config.yaml
activation: "geglu"
normalize_top_k: true
norm_place: "pre"
rope_fraction: 0.25
tie_embeddings: true
beta1: 0.95
beta2: 0.99
lr_head: 0.00678
decay_shape: "pow"
train_tokens: 527700000
Below are experts of layer 5 (counted from 0) of a mixture-of-experts language model. Rows are named router (the router's row for the expert), gate (a neuron's input weights, with its number), up (a neuron's input weights, with its number) and show model dimensions 160-319. Each number is 50 + 10 x the weight over its row's rms, rounded and kept within 0 to 99.
Before each expert's rows: a language model's description of what the expert responds to; "gets" lists some tokens that make up at least twice as much of what it gets as of all text. This comes from a sample of Wikipedia text that the model never trained on. Tokens count by the router's weight.

# expert 60
It responds to: Opening quotation marks before titles or quoted speech, such as "Cool Breeze, "Battle, and the tt in https URLs.
gets: " \"", " | \"", "ld", "k", "the", " '"
router:55 63 48 62 50 61 64 51 62 54 55 69 47 58 67 54 50 49 42 52 59 63 75 45 70 50 68 47 45 46 47 63 60 52 39 47 44 34 60 57 62 43 48 65 45 44 44 54 37 50 59 59 32 40 44 74 46 42 39 51 38 57 65 53 50 42 41 44 47 42 45 63 57 64 51 61 56 41 50 59 37 47 37 52 51 56 62 54 56 67 54 52 58 48 49 47 36 55 46 41 47 36 50 61 43 62 43 33 48 60 51 45 55 51 67 57 56 61 47 41 80 47 41 51 51 45 57 63 55 66 47 55 51 44 52 54 48 54 57 42 58 73 55 65 64 38 66 48 66 67 55 42 55 38 35 56 54 60 42 38
gate0:49 66 44 38 54 37 61 57 48 39 41 49 60 34 46 56 43 56 52 38 64 39 48 53 58 86 58 53 37 51 65 47 54 55 47 43 48 46 71 55 47 71 46 44 56 36 31 47 58 40 56 68 51 33 77 50 62 41 40 38 63 62 33 53 73 55 32 62 56 57 46 55 50 48 59 57 57 64 49 70 49 48 38 49 43 50 56 62 44 60 42 52 58 58 59 54 61 70 47 42 61 51 49 50 61 54 46 71 47 44 46 46 49 49 46 55 58 45 47 35 46 45 49 55 42 53 49 52 49 56 49 53 51 61 49 35 56 59 24 64 37 61 43 62 45 59 51 54 48 49 23 45 44 34 58 56 54 74 47 52
up0:38 68 54 41 43 54 34 36 58 35 76 63 62 38 48 52 44 47 55 38 60 45 50 36 37 45 41 54 44 57 46 43 46 38 57 40 54 59 38 50 46 31 48 58 63 54 38 45 61 68 51 71 70 48 54 51 49 55 39 38 73 59 43 39 48 48 47 57 42 53 47 62 51 54 48 42 65 51 55 44 44 39 55 54 34 59 49 55 41 67 37 46 53 60 38 74 70 47 46 44 31 67 68 52 47 49 45 46 64 45 33 55 55 40 45 56 53 42 55 48 42 34 66 65 43 48 40 50 77 51 45 62 46 56 49 26 63 58 53 40 36 53 40 68 26 25 44 52 41 42 58 58 69 61 46 54 62 47 55 42
gate1:55 55 45 47 55 30 62 42 45 39 51 33 53 48 40 62 47 58 40 46 42 60 36 60 55 33 57 56 51 47 45 60 43 61 45 67 65 46 51 43 36 44 41 56 60 41 27 47 52 35 58 60 55 27 41 41 59 57 60 62 58 64 37 55 38 48 56 40 53 38 38 47 51 33 37 51 48 53 37 49 31 26 47 63 57 82 49 43 47 65 41 60 68 51 43 46 44 51 49 56 70 49 30 54 46 56 53 35 53 49 53 49 46 55 46 42 40 38 38 30 37 45 32 51 47 60 37 51 56 35 53 56 35 49 43 59 51 60 62 39 48 50 40 63 50 51 31 60 47 46 28 54 49 55 46 54 52 58 54 51
up1:52 49 57 38 57 35 73 48 60 39 52 31 61 49 48 64 41 61 37 42 40 56 39 47 56 43 49 56 52 52 56 56 50 60 36 53 65 42 51 47 39 40 45 66 62 44 21 46 58 35 47 74 59 28 40 44 61 56 57 51 53 62 48 50 33 39 51 50 42 48 35 44 46 43 51 53 46 60 46 45 37 25 42 59 56 88 45 42 55 71 46 52 72 49 47 40 41 54 54 56 64 45 44 50 46 52 50 36 63 41 54 50 40 56 46 32 46 45 47 38 43 50 39 43 50 55 39 51 50 40 44 56 37 51 48 60 54 64 60 43 50 59 48 70 47 51 40 61 38 38 33 53 46 54 31 45 43 64 57 48
gate2:56 63 75 59 49 71 62 42 53 46 41 43 55 46 39 46 48 48 38 38 51 42 50 60 62 52 48 34 71 69 53 59 68 70 53 44 62 47 45 49 60 52 62 36 67 65 43 42 64 59 58 48 39 51 48 70 49 26 50 45 54 60 49 53 51 55 46 51 47 52 46 57 55 37 48 43 59 56 46 57 58 61 47 57 51 59 42 47 56 57 45 65 52 63 39 25 35 35 43 41 50 60 50 41 45 47 54 67 44 46 42 51 37 62 62 54 53 52 61 50 46 59 50 75 52 58 51 56 32 47 49 51 50 66 59 53 49 48 49 58 33 30 46 43 60 42 52 67 59 43 43 49 48 44 51 59 53 63 42 41
up2:55 38 23 33 54 43 41 60 43 52 52 66 36 44 67 55 47 44 69 59 50 55 50 54 47 39 59 58 53 34 43 57 46 17 41 51 39 49 69 54 53 56 44 67 37 47 57 62 52 31 50 37 68 45 38 38 46 63 45 64 43 41 51 51 51 55 42 51 61 34 63 54 35 59 47 58 38 36 47 45 45 56 57 51 49 49 47 33 35 47 49 38 48 49 60 60 67 50 65 68 51 36 55 61 48 51 54 54 58 57 71 48 55 50 35 46 58 58 41 40 53 47 60 35 51 39 50 49 51 51 64 39 56 33 42 35 44 56 54 47 71 62 58 64 37 50 60 40 32 67 55 41 60 53 41 48 49 41 73 50
gate3:52 51 42 32 47 77 43 61 64 39 61 41 32 47 38 60 61 57 62 52 23 62 26 39 48 59 61 52 46 60 46 51 42 52 50 52 61 35 61 50 52 49 45 30 55 47 51 52 54 34 46 46 38 61 41 48 52 47 73 68 26 55 42 72 35 34 50 41 44 71 40 44 34 40 47 53 58 37 56 53 59 37 47 53 63 43 67 51 46 63 53 42 46 47 51 66 24 55 59 58 57 48 56 47 39 50 44 52 43 59 48 36 42 67 62 33 44 43 42 54 55 34 28 58 44 34 51 40 45 51 59 32 50 57 45 30 48 43 46 39 45 36 55 52 45 55 48 58 68 48 54 56 52 41 50 53 54 35 65 44
up3:62 51 46 50 62 37 55 30 62 53 35 68 57 45 54 41 53 53 49 32 75 20 65 60 63 44 45 36 42 42 47 47 45 61 45 56 37 65 41 45 49 55 49 48 44 62 42 33 29 58 61 49 57 34 49 39 40 50 24 36 73 43 57 40 74 61 50 47 48 49 57 63 60 56 55 56 46 60 41 50 48 60 57 51 49 49 36 58 54 43 41 59 48 48 51 41 67 39 46 43 46 49 44 46 59 49 55 43 51 37 38 47 52 38 46 51 55 50 59 43 48 63 49 48 36 50 50 58 42 52 35 47 47 43 44 53 61 59 50 62 61 52 35 38 52 45 47 37 51 46 58 33 52 45 53 53 53 68 41 58
gate4:38 36 44 52 63 40 58 47 53 47 59 45 46 41 44 42 44 50 67 78 40 56 63 52 53 53 43 37 47 53 23 48 63 43 52 50 48 53 42 49 40 30 49 60 37 53 35 46 33 54 49 47 52 47 57 41 50 60 71 49 55 32 59 50 31 40 58 63 50 49 42 46 61 49 53 36 42 58 54 55 58 44 41 57 64 55 48 47 49 25 57 51 60 68 49 43 56 45 68 39 41 33 59 33 50 83 57 49 57 42 47 44 50 57 50 56 33 67 71 56 69 49 55 47 51 43 54 54 49 50 26 55 51 40 65 43 50 51 47 43 55 47 51 54 58 43 49 51 55 47 44 54 36 52 43 51 57 27 50 44
up4:57 70 66 51 59 48 64 40 28 45 43 39 40 52 45 42 43 37 53 66 51 53 57 53 46 51 55 39 52 49 39 58 53 43 36 43 37 46 61 57 50 43 43 63 45 50 39 61 28 56 40 59 31 55 62 57 43 52 68 59 69 42 55 54 39 51 43 67 52 67 43 55 60 50 52 51 63 51 50 47 43 45 55 83 50 49 77 54 55 51 55 59 45 45 46 46 48 57 58 38 58 47 26 50 40 58 43 59 58 54 52 47 50 48 38 44 44 44 67 51 65 45 56 60 47 28 31 47 65 62 44 54 47 40 50 57 49 48 41 62 46 55 55 41 61 54 40 45 71 27 45 46 43 63 39 50 41 44 43 52
gate5:53 53 51 53 49 61 32 58 38 45 52 34 46 60 46 35 58 53 54 55 38 39 71 53 59 58 58 48 61 61 54 58 52 57 55 68 53 48 38 52 43 45 57 42 37 47 47 49 46 46 50 65 52 31 53 50 40 45 36 68 47 33 52 42 33 44 57 41 65 44 60 39 32 71 44 48 50 43 36 66 42 57 54 71 74 48 37 55 58 49 65 51 60 51 50 51 42 46 46 48 46 42 46 58 53 37 47 46 58 35 57 43 59 57 44 65 48 48 35 41 61 55 57 38 44 46 56 45 57 56 73 38 63 64 48 38 49 21 56 46 44 46 39 43 57 43 63 55 43 52 53 55 66 76 61 39 39 45 34 55
up5:48 50 60 50 61 31 66 42 64 60 61 62 66 43 49 63 40 57 41 43 55 60 32 45 41 40 36 48 48 46 47 54 51 52 33 28 55 59 67 47 57 60 42 53 51 58 52 51 43 45 48 36 47 58 54 45 63 59 70 29 48 60 49 49 65 54 44 45 41 54 46 62 57 39 46 45 49 59 46 48 53 42 52 30 40 52 61 42 56 49 28 63 36 51 55 46 62 54 54 54 55 60 49 34 35 63 45 50 42 59 42 57 57 37 65 31 52 63 53 62 38 51 54 53 53 57 47 70 35 52 30 54 50 29 43 65 56 70 35 53 55 63 52 67 41 49 51 54 64 41 46 53 26 44 39 70 61 48 49 32
gate6:30 58 36 48 38 43 51 60 40 51 57 57 55 37 61 57 68 64 51 55 25 42 48 48 57 57 30 58 49 52 57 44 46 75 47 50 53 57 57 53 65 47 46 58 45 34 44 51 37 54 56 60 47 46 63 44 56 54 57 46 46 50 40 68 56 50 62 49 51 58 41 62 49 58 48 40 61 58 41 51 36 63 61 56 58 36 63 64 55 40 59 53 35 47 55 30 43 46 37 31 74 66 45 56 54 48 54 57 39 48 58 48 60 45 60 47 47 61 48 50 44 42 49 56 44 36 47 51 70 49 67 50 49 41 63 70 42 56 52 57 52 55 33 53 38 35 55 47 49 49 43 64 40 44 42 48 40 56 55 51
up6:57 32 55 57 73 41 45 34 63 56 62 41 42 48 48 45 25 39 48 43 73 48 48 41 47 44 69 39 52 48 40 50 47 33 53 50 51 49 67 49 31 45 57 48 58 56 49 55 47 49 52 37 46 52 48 58 50 57 51 50 62 57 64 30 45 50 41 44 52 48 57 48 50 49 45 67 50 45 65 56 74 33 42 37 42 48 50 41 47 62 42 53 54 63 43 63 57 46 79 59 37 41 49 45 46 56 51 39 59 71 50 55 38 47 46 48 54 33 55 60 60 46 52 60 41 54 45 38 30 55 35 55 51 61 37 20 52 46 48 48 52 65 60 54 58 71 49 61 54 50 47 31 57 42 55 49 58 48 49 44
gate7:56 41 64 40 51 52 45 56 49 54 33 48 65 37 41 59 43 48 50 29 56 39 57 42 44 49 43 65 53 55 49 36 65 48 58 42 58 68 59 53 50 40 52 45 55 55 47 40 59 61 37 56 45 34 48 41 28 47 56 47 55 41 43 53 54 46 56 48 53 63 57 46 18 63 49 46 49 62 67 51 44 47 53 63 55 47 55 57 87 47 52 65 57 65 49 43 52 53 51 51 28 45 52 49 49 58 40 50 64 33 47 46 44 33 49 41 66 65 47 18 59 44 46 44 41 48 50 52 56 64 40 34 64 43 44 51 67 71 38 42 51 45 35 59 47 40 35 59 38 46 52 49 52 55 70 39 46 58 55 58
up7:38 51 33 65 39 49 50 43 66 45 53 63 49 53 58 46 60 48 40 57 48 57 51 56 50 47 71 30 47 42 60 52 40 58 38 57 47 28 42 45 48 51 58 60 50 36 47 65 45 51 62 45 47 70 58 59 73 51 39 56 39 44 50 42 48 59 49 54 47 20 51 60 82 49 53 45 57 68 50 24 46 49 43 42 42 60 47 38 28 69 58 54 50 43 53 39 53 48 49 63 52 57 42 55 49 39 61 50 39 67 57 56 39 58 45 52 40 39 67 77 45 43 59 57 50 54 54 43 49 33 53 60 37 56 60 48 31 47 64 49 54 63 54 37 39 60 64 51 55 57 53 54 47 52 31 47 55 43 63 55
gate8:63 42 60 56 42 30 58 45 36 28 59 58 31 31 55 54 60 51 46 49 51 56 48 63 49 50 62 49 53 51 53 42 47 51 48 30 65 56 39 45 48 44 54 61 41 39 68 63 53 52 42 59 40 47 59 52 35 45 50 45 42 55 49 29 45 28 45 57 57 48 47 64 46 47 52 54 50 64 45 54 51 71 58 53 45 57 54 39 57 66 56 46 62 59 42 53 52 47 58 39 58 57 70 41 35 54 47 47 51 29 59 51 51 39 51 49 50 75 65 41 52 53 41 49 74 53 31 52 57 55 31 62 62 63 27 42 79 31 29 31 48 58 53 54 48 59 62 49 48 42 54 39 54 43 58 45 40 30 66 50
up8:56 58 61 55 37 37 59 32 44 30 55 66 39 44 54 49 58 46 57 48 48 58 51 48 39 63 63 60 54 52 42 47 45 51 46 26 61 54 39 52 45 45 48 68 36 52 54 55 34 51 51 54 47 50 61 56 45 46 38 52 50 66 47 40 54 45 33 59 51 49 57 72 38 47 56 59 54 62 57 53 41 55 47 62 47 55 55 41 41 55 58 49 56 55 49 46 62 56 53 46 58 65 59 39 33 57 46 43 50 43 40 58 44 37 37 55 61 70 61 33 44 37 43 44 63 42 42 47 46 51 36 59 45 58 19 51 68 30 32 26 50 61 54 66 58 61 67 36 46 56 58 60 51 50 49 54 51 53 57 47
gate9:52 48 55 68 60 56 54 44 39 54 37 39 67 64 56 43 51 53 32 58 54 48 36 54 54 43 44 55 44 60 50 35 45 57 56 45 53 59 61 61 63 52 45 61 44 32 45 65 44 54 45 54 54 61 64 47 65 36 57 47 31 28 41 35 40 57 57 54 35 55 33 70 66 65 54 49 39 76 35 49 56 36 53 64 49 52 42 46 41 48 39 58 48 54 49 45 56 40 34 39 48 49 41 58 56 78 43 52 52 53 57 53 54 41 42 46 43 67 47 61 57 61 56 33 53 46 58 53 46 64 56 50 43 50 59 50 52 55 57 62 52 71 56 27 55 68 74 62 48 33 69 34 42 57 59 53 36 50 58 52
up9:56 51 51 67 60 54 60 48 38 49 39 42 56 63 59 48 53 53 43 63 53 50 49 51 62 43 49 48 43 59 51 30 54 55 59 64 52 52 57 60 64 45 36 58 29 44 29 61 50 44 40 60 45 66 62 44 63 37 61 44 30 34 47 42 29 56 59 52 29 51 27 62 74 50 52 54 38 68 40 38 59 45 57 60 53 49 45 52 33 51 35 56 63 51 48 43 54 40 42 35 48 55 43 57 50 77 45 52 66 52 50 50 56 45 54 57 42 59 50 63 70 58 61 44 60 34 64 54 49 61 51 65 52 50 58 47 49 56 58 60 55 66 54 20 48 66 59 66 46 36 63 30 46 61 49 63 37 51 54 51
gate10:33 51 70 43 54 70 36 48 62 54 43 33 51 46 38 35 37 65 37 36 37 59 40 55 50 40 46 52 36 50 73 48 56 18 56 51 54 39 57 54 34 60 50 42 45 49 39 53 53 61 43 50 53 60 39 54 37 59 51 40 43 34 44 54 43 29 53 42 48 44 59 58 50 56 54 39 31 58 53 53 56 55 52 39 51 55 82 48 47 63 51 56 26 54 43 64 64 58 71 56 50 55 38 55 66 41 58 55 40 46 55 62 64 50 49 66 58 53 49 39 59 39 50 51 43 66 66 51 47 52 48 54 43 58 40 67 44 35 45 46 44 28 60 55 37 30 66 51 50 47 52 47 46 51 47 29 35 48 68 46
up10:65 53 53 51 48 42 44 57 25 41 51 45 46 42 56 56 74 50 58 54 33 52 84 44 49 51 57 56 59 43 40 52 57 59 53 44 52 44 46 55 69 63 62 65 56 41 55 43 45 28 54 52 52 44 59 49 45 51 40 66 48 59 43 41 48 51 43 50 54 57 54 29 47 40 52 46 68 35 58 58 42 50 56 67 69 46 21 55 59 57 58 48 52 50 55 28 53 56 32 49 58 46 53 63 36 53 36 47 69 60 42 23 45 58 66 34 45 45 50 49 51 61 32 46 67 33 42 61 74 36 72 35 56 34 52 48 58 52 57 52 46 41 45 54 48 79 42 43 53 56 43 57 51 58 59 39 49 44 35 50
gate11:43 66 61 40 58 57 63 39 27 50 38 70 44 52 51 59 55 40 41 41 54 52 55 48 40 58 48 57 51 53 43 50 54 42 43 41 59 31 55 36 58 48 53 58 43 43 43 60 27 42 52 38 45 24 50 56 48 63 39 61 33 51 52 40 34 46 33 43 40 40 57 45 45 68 43 52 56 34 60 38 33 43 44 47 50 46 55 41 72 61 48 57 45 71 61 57 33 55 60 51 65 60 61 49 45 57 57 55 36 51 50 52 56 47 30 58 58 52 50 40 36 68 52 49 41 43 53 41 40 72 57 49 47 56 53 49 63 49 42 61 55 49 43 45 47 52 70 37 53 69 45 45 55 42 45 43 58 54 58 39
up11:42 48 51 56 40 59 48 67 43 32 20 67 47 44 51 42 46 42 46 47 59 59 50 54 42 51 45 67 53 67 38 51 50 29 69 41 67 40 75 44 57 49 50 50 28 52 47 51 38 47 39 44 38 37 59 61 57 52 24 56 53 57 52 46 26 66 43 31 52 21 58 45 62 56 36 52 39 39 51 49 38 59 48 48 40 60 27 51 30 42 29 62 36 58 52 54 48 50 53 42 43 56 55 53 46 43 49 62 29 46 50 47 56 64 35 61 42 66 63 32 42 60 59 44 38 45 48 43 41 63 72 64 44 45 57 55 52 43 43 60 49 46 45 35 61 47 51 38 54 50 45 56 60 38 58 45 55 44 46 51
gate12:70 50 48 55 38 53 48 39 59 41 33 55 55 73 56 53 42 59 42 61 55 30 70 57 54 61 35 56 67 58 70 49 52 59 38 40 63 48 21 56 63 55 56 48 40 53 42 37 46 62 45 38 61 46 47 58 50 44 56 60 54 53 64 48 56 66 43 54 50 31 53 50 55 47 51 62 45 44 47 54 50 58 23 78 42 65 44 52 44 55 43 56 75 61 55 30 61 59 47 66 49 44 49 58 51 34 46 37 53 49 71 49 43 49 48 55 63 40 50 62 65 58 51 57 45 43 46 50 49 60 64 63 59 46 18 40 48 46 40 50 40 55 44 55 52 39 60 57 49 43 27 50 36 52 57 48 51 48 37 68
up12:34 63 59 57 63 54 53 61 43 50 54 59 46 41 42 38 32 38 49 37 66 41 40 54 58 41 56 33 40 51 38 58 69 45 63 48 41 56 62 55 44 59 41 50 41 59 47 70 57 31 49 44 65 54 49 36 56 56 49 45 52 64 74 41 56 41 55 52 57 73 52 51 35 58 48 58 58 51 35 49 52 61 65 52 57 40 46 49 48 53 58 22 46 50 47 67 49 41 43 21 49 51 50 23 49 48 55 59 42 44 45 47 48 52 52 39 44 59 49 37 47 51 59 62 34 60 64 55 47 34 42 47 50 54 62 64 48 44 51 60 57 43 42 61 53 38 60 41 50 63 54 58 62 65 41 69 55 61 59 41
gate13:42 22 66 47 55 49 48 45 69 67 53 54 60 58 45 38 53 58 44 43 37 54 51 61 60 44 39 51 43 51 60 48 64 41 61 46 51 44 64 44 47 64 52 48 40 49 53 43 42 60 43 57 55 44 39 68 52 60 49 31 65 52 52 63 52 41 50 49 55 47 41 57 50 60 47 75 60 67 46 54 63 53 49 58 52 64 37 45 38 57 53 36 45 72 46 44 56 55 45 26 51 41 48 36 45 49 53 57 64 48 36 47 56 52 65 58 52 60 64 54 50 37 72 60 57 47 29 49 41 58 54 66 55 53 42 56 61 43 34 60 56 62 55 51 32 33 60 40 50 48 65 39 55 46 51 51 47 54 39 54
up13:65 38 63 56 47 53 53 44 71 57 38 46 45 49 57 49 36 53 29 41 61 59 59 75 56 48 54 29 65 41 63 44 57 36 42 47 51 55 45 43 27 60 41 65 38 48 50 60 17 51 34 46 54 61 52 57 66 49 40 28 33 50 50 44 50 55 52 39 70 54 50 49 42 49 47 67 64 64 43 50 43 70 70 36 52 52 52 32 56 41 62 56 35 58 67 31 42 49 54 53 50 41 51 43 32 51 43 55 45 44 53 59 45 56 75 58 47 60 55 49 61 50 55 40 63 46 53 56 54 47 56 66 65 55 58 51 52 48 40 56 60 68 53 48 51 54 66 47 48 50 42 43 56 59 53 63 65 56 54 57
gate14:55 45 50 56 45 47 53 44 52 37 40 62 54 58 70 58 43 51 70 54 46 68 44 53 45 45 63 64 65 50 37 60 44 73 46 49 59 49 54 41 54 58 50 39 16 65 35 41 57 41 44 54 30 45 48 44 64 53 47 35 50 51 35 50 62 61 43 39 57 47 47 55 48 53 44 63 39 57 49 52 40 48 63 52 54 68 48 42 45 47 26 51 57 29 50 40 50 59 48 46 45 52 65 54 40 32 52 60 47 59 54 50 61 46 45 44 70 53 65 51 44 48 49 49 59 31 42 44 51 65 53 54 60 55 46 57 37 38 61 45 57 51 41 38 47 59 60 53 56 61 40 48 45 50 60 49 57 46 57 64
up14:55 51 47 62 58 50 60 45 34 47 68 49 51 39 37 48 66 56 42 47 55 66 69 47 37 63 38 46 69 49 54 59 60 35 63 64 58 48 42 45 34 54 45 61 65 47 55 47 34 53 51 48 68 48 52 58 43 59 55 41 41 59 50 49 29 33 59 59 58 48 47 54 55 42 52 46 54 47 50 41 51 62 55 54 44 32 56 56 46 65 55 45 48 77 61 53 56 42 58 47 63 76 35 34 51 62 49 46 64 37 42 56 55 62 49 77 43 46 47 37 44 47 58 52 64 57 54 60 44 46 52 53 58 57 41 45 59 61 34 48 57 30 54 48 63 36 37 41 30 64 66 60 60 48 34 53 46 50 39 27
gate15:37 83 52 52 38 48 49 72 33 56 51 42 57 48 38 60 47 38 57 52 46 47 53 56 50 50 59 45 55 40 73 74 57 58 34 55 49 29 58 54 48 35 50 51 48 54 38 41 60 57 60 60 60 47 44 37 65 56 24 70 36 45 38 52 35 43 35 55 50 25 55 58 66 49 50 54 61 51 54 57 37 39 48 44 46 52 53 37 48 55 70 60 50 56 57 52 43 51 50 53 50 64 43 54 34 51 52 43 45 42 54 36 54 42 50 63 66 34 62 60 50 46 54 31 52 46 59 61 57 44 62 49 45 59 62 37 42 68 53 54 40 60 52 45 51 51 47 44 59 56 40 50 42 41 39 34 54 53 56 41
up15:40 62 38 40 56 57 40 36 38 45 39 58 62 68 57 50 63 53 50 58 52 45 39 45 34 48 59 53 50 44 66 62 45 54 37 43 30 40 54 48 55 43 50 40 60 50 45 45 61 60 77 55 55 40 33 42 46 45 51 52 52 46 42 59 39 52 54 50 68 29 44 59 74 57 40 47 55 60 45 55 48 53 54 58 37 59 38 56 64 49 53 45 32 62 51 42 44 68 60 55 62 53 51 69 41 53 52 58 59 49 49 28 55 50 47 54 67 45 47 43 30 36 63 61 36 70 60 54 57 46 61 54 56 49 37 38 48 54 48 51 49 57 56 47 60 50 51 50 60 58 35 44 43 48 59 54 54 54 47 41
gate16:46 45 42 51 50 54 32 47 52 42 51 52 56 63 30 53 43 53 54 49 44 52 53 33 53 53 69 57 63 49 59 52 65 52 38 62 61 49 66 52 62 36 42 56 44 68 22 62 41 41 38 61 43 48 45 57 52 45 51 43 54 50 46 34 85 66 39 54 46 53 34 76 31 42 49 74 61 48 50 50 45 49 50 48 56 58 54 67 44 53 52 42 43 43 55 53 43 55 55 38 59 46 57 64 33 40 46 50 52 59 28 49 51 54 48 57 38 54 47 49 57 20 36 52 34 51 49 61 39 41 38 51 56 41 45 43 50 63 57 43 35 60 42 40 37 66 52 51 46 43 51 42 46 69 46 62 60 46 30 58
up16:63 53 55 53 52 54 64 35 45 58 49 52 40 35 63 56 60 48 50 52 53 52 40 70 46 55 37 42 41 45 31 54 41 56 63 34 40 49 35 46 36 60 61 50 63 32 79 38 62 58 54 32 60 54 63 45 43 55 50 58 40 47 52 62 20 34 61 51 50 49 61 19 57 50 56 30 39 50 45 58 58 57 49 53 41 44 51 37 59 47 47 57 61 52 42 48 50 48 44 68 41 60 47 34 66 49 57 54 44 41 78 53 58 47 45 46 65 37 42 48 39 77 54 50 68 57 50 44 63 56 63 41 48 53 48 59 42 41 41 56 67 38 61 66 63 35 45 50 49 58 50 50 49 43 63 33 55 43 68 44
gate17:56 65 46 46 49 45 59 53 66 47 50 52 66 36 48 45 59 37 47 53 47 51 46 46 50 39 50 46 67 49 42 51 56 49 49 78 55 43 46 46 63 53 53 46 58 47 54 50 34 74 51 50 38 45 46 57 55 50 50 78 51 43 52 58 58 63 45 57 48 66 54 48 34 53 30 40 68 50 43 48 40 44 55 40 47 48 44 50 52 46 52 62 40 50 64 53 56 47 41 46 64 50 73 53 41 46 63 58 50 49 24 52 47 69 57 55 45 54 51 63 47 63 42 57 50 54 48 57 60 36 61 38 41 65 61 50 48 74 49 53 43 46 51 31 49 43 19 48 51 40 63 53 45 51 59 64 80 39 58 45
up17:54 56 42 48 54 36 54 50 65 47 67 48 70 38 52 54 48 31 50 53 52 51 55 39 52 40 53 48 55 54 35 51 54 44 49 82 53 53 48 49 58 41 53 53 49 53 56 43 26 63 51 47 54 55 39 51 37 54 56 84 38 40 47 65 57 57 48 49 46 60 52 54 35 50 45 49 66 43 37 61 28 44 63 37 36 44 39 51 55 50 53 52 52 44 59 49 66 44 48 43 61 50 65 43 43 58 62 51 53 44 35 45 43 77 51 52 46 49 54 49 54 63 42 43 54 45 55 57 65 37 57 38 51 63 65 44 51 73 51 55 65 41 52 32 43 50 23 44 47 43 71 58 54 42 50 68 78 42 51 45
gate18:39 44 52 73 51 45 27 25 45 49 60 72 47 55 41 68 34 50 46 45 54 47 52 61 51 46 37 40 58 56 64 55 49 48 48 31 50 74 40 43 67 48 60 52 34 39 43 48 49 66 61 34 46 47 64 58 48 44 48 56 59 44 49 24 28 45 54 63 41 57 66 53 58 59 52 42 55 51 57 52 54 46 39 52 59 54 45 51 42 48 44 61 56 67 53 57 49 32 43 43 54 47 71 60 53 51 42 49 46 42 61 38 39 33 45 57 48 56 61 46 41 44 56 47 41 61 61 61 55 65 54 54 53 73 23 49 53 60 58 66 38 55 54 68 79 65 66 65 64 49 45 35 44 51 60 44 49 38 57 47
up18:54 52 38 25 50 50 67 62 61 39 39 29 46 49 57 34 66 54 58 52 49 61 52 41 47 60 70 60 53 44 30 38 55 57 45 66 61 21 58 59 28 52 45 48 69 52 68 64 61 42 44 58 68 57 34 46 52 53 62 39 42 44 36 63 65 53 50 44 51 40 38 44 52 40 53 51 47 51 34 49 65 55 56 35 36 51 46 45 49 58 55 53 56 38 50 42 52 73 57 46 45 54 25 39 51 53 63 53 61 48 48 48 54 59 45 35 40 40 30 36 64 55 50 53 73 41 42 39 44 40 49 48 49 29 64 49 48 54 52 48 66 48 44 37 27 37 37 30 33 53 52 54 55 60 49 46 54 61 46 40
gate19:56 60 47 45 35 51 44 62 31 40 36 64 48 58 49 54 43 29 49 51 46 35 40 41 32 47 32 52 47 47 50 48 49 61 42 37 69 47 33 60 46 49 37 54 41 49 50 41 52 44 53 41 39 58 61 59 60 65 49 50 46 51 53 60 66 34 31 52 59 51 37 53 55 62 53 53 56 46 52 68 55 68 57 46 49 72 46 62 60 59 59 49 47 58 58 43 50 54 43 52 36 32 63 54 49 77 45 58 28 54 70 46 41 32 43 40 50 60 54 50 56 31 50 52 51 25 52 50 54 52 41 55 47 39 44 50 59 40 39 62 58 57 43 58 55 61 36 44 54 38 47 41 46 49 41 47 48 36 56 59
up19:49 38 54 52 74 42 61 35 67 62 52 35 47 43 53 53 43 66 57 54 47 63 44 61 64 64 62 41 36 53 46 50 51 25 64 56 43 49 65 38 50 58 62 33 65 52 56 53 47 64 43 52 53 49 48 44 48 38 45 59 50 41 48 49 34 56 66 50 51 57 63 40 53 42 42 50 31 59 35 47 49 38 45 51 44 39 49 31 50 32 50 60 50 44 30 68 44 54 62 43 59 60 40 47 47 33 55 43 64 58 35 43 53 79 46 54 48 48 47 55 56 57 58 38 45 75 46 42 50 60 56 49 49 50 48 68 41 56 52 47 57 40 51 43 47 37 62 63 51 60 56 55 53 64 53 58 51 56 50 45
gate20:66 41 67 49 53 30 45 68 69 44 52 38 64 38 41 43 58 47 46 42 38 61 55 57 41 67 47 48 54 62 36 49 62 53 43 54 41 53 36 72 59 44 48 45 59 47 47 61 55 58 49 68 47 62 42 46 71 42 45 59 47 61 50 60 54 51 56 44 40 51 35 51 49 53 43 37 44 47 41 40 56 36 22 48 44 19 42 52 46 52 50 37 71 44 50 37 47 35 56 60 55 52 47 27 59 57 44 55 56 51 48 67 62 48 69 39 35 50 49 48 48 35 48 52 45 56 51 60 53 53 38 59 47 54 61 65 46 53 56 61 47 60 49 57 36 34 26 53 29 60 48 50 58 65 36 54 52 69 66 48
up20:65 40 63 44 48 33 50 73 60 46 53 34 60 41 43 47 61 40 33 43 32 49 47 70 59 61 42 50 45 73 39 51 55 44 50 58 37 59 27 77 64 48 41 44 72 51 61 65 60 53 49 57 50 65 55 45 63 45 46 57 52 63 33 57 49 41 52 46 43 56 24 53 54 40 41 33 43 49 57 51 69 41 34 50 45 20 40 53 44 58 55 41 55 47 42 42 59 37 46 62 62 56 44 31 61 59 44 60 59 48 46 66 63 44 60 36 30 55 50 57 44 38 45 53 40 61 47 54 48 42 45 66 37 53 61 55 41 52 46 58 46 47 54 44 49 59 27 49 28 55 50 32 58 56 34 55 48 62 52 51
gate21:52 55 57 43 46 33 62 60 43 45 47 45 47 49 64 44 60 57 60 53 80 54 50 66 48 55 50 40 61 52 49 55 54 55 35 50 49 47 47 40 49 64 82 48 45 60 41 72 51 52 51 56 46 33 42 43 53 45 45 74 56 33 55 52 58 61 48 58 54 41 76 47 38 45 67 64 60 47 46 57 37 51 34 47 39 52 49 45 58 25 42 49 44 60 66 44 51 24 54 38 54 44 61 41 39 49 49 45 60 58 50 51 47 49 32 69 45 45 53 33 64 58 45 41 48 44 70 71 41 47 57 39 49 46 56 61 56 43 46 52 47 38 41 32 43 38 72 41 43 52 45 51 43 47 40 54 38 52 61 41
up21:55 50 58 49 52 35 43 52 41 42 49 41 50 44 53 50 67 49 48 51 59 50 55 61 53 53 57 52 44 54 39 39 46 52 19 45 59 29 31 43 44 59 61 45 55 69 41 74 46 37 50 69 49 23 42 44 40 55 41 62 59 39 54 64 51 49 63 46 64 48 53 42 41 40 53 65 57 38 62 68 34 37 38 46 47 53 59 31 61 44 59 48 42 48 65 49 61 42 56 34 48 44 53 45 32 49 43 44 65 62 43 44 59 52 45 64 44 63 47 57 50 59 38 56 45 32 67 56 31 47 47 50 57 40 60 59 63 30 44 43 40 35 43 38 43 49 64 46 47 52 51 38 37 49 23 45 41 54 59 42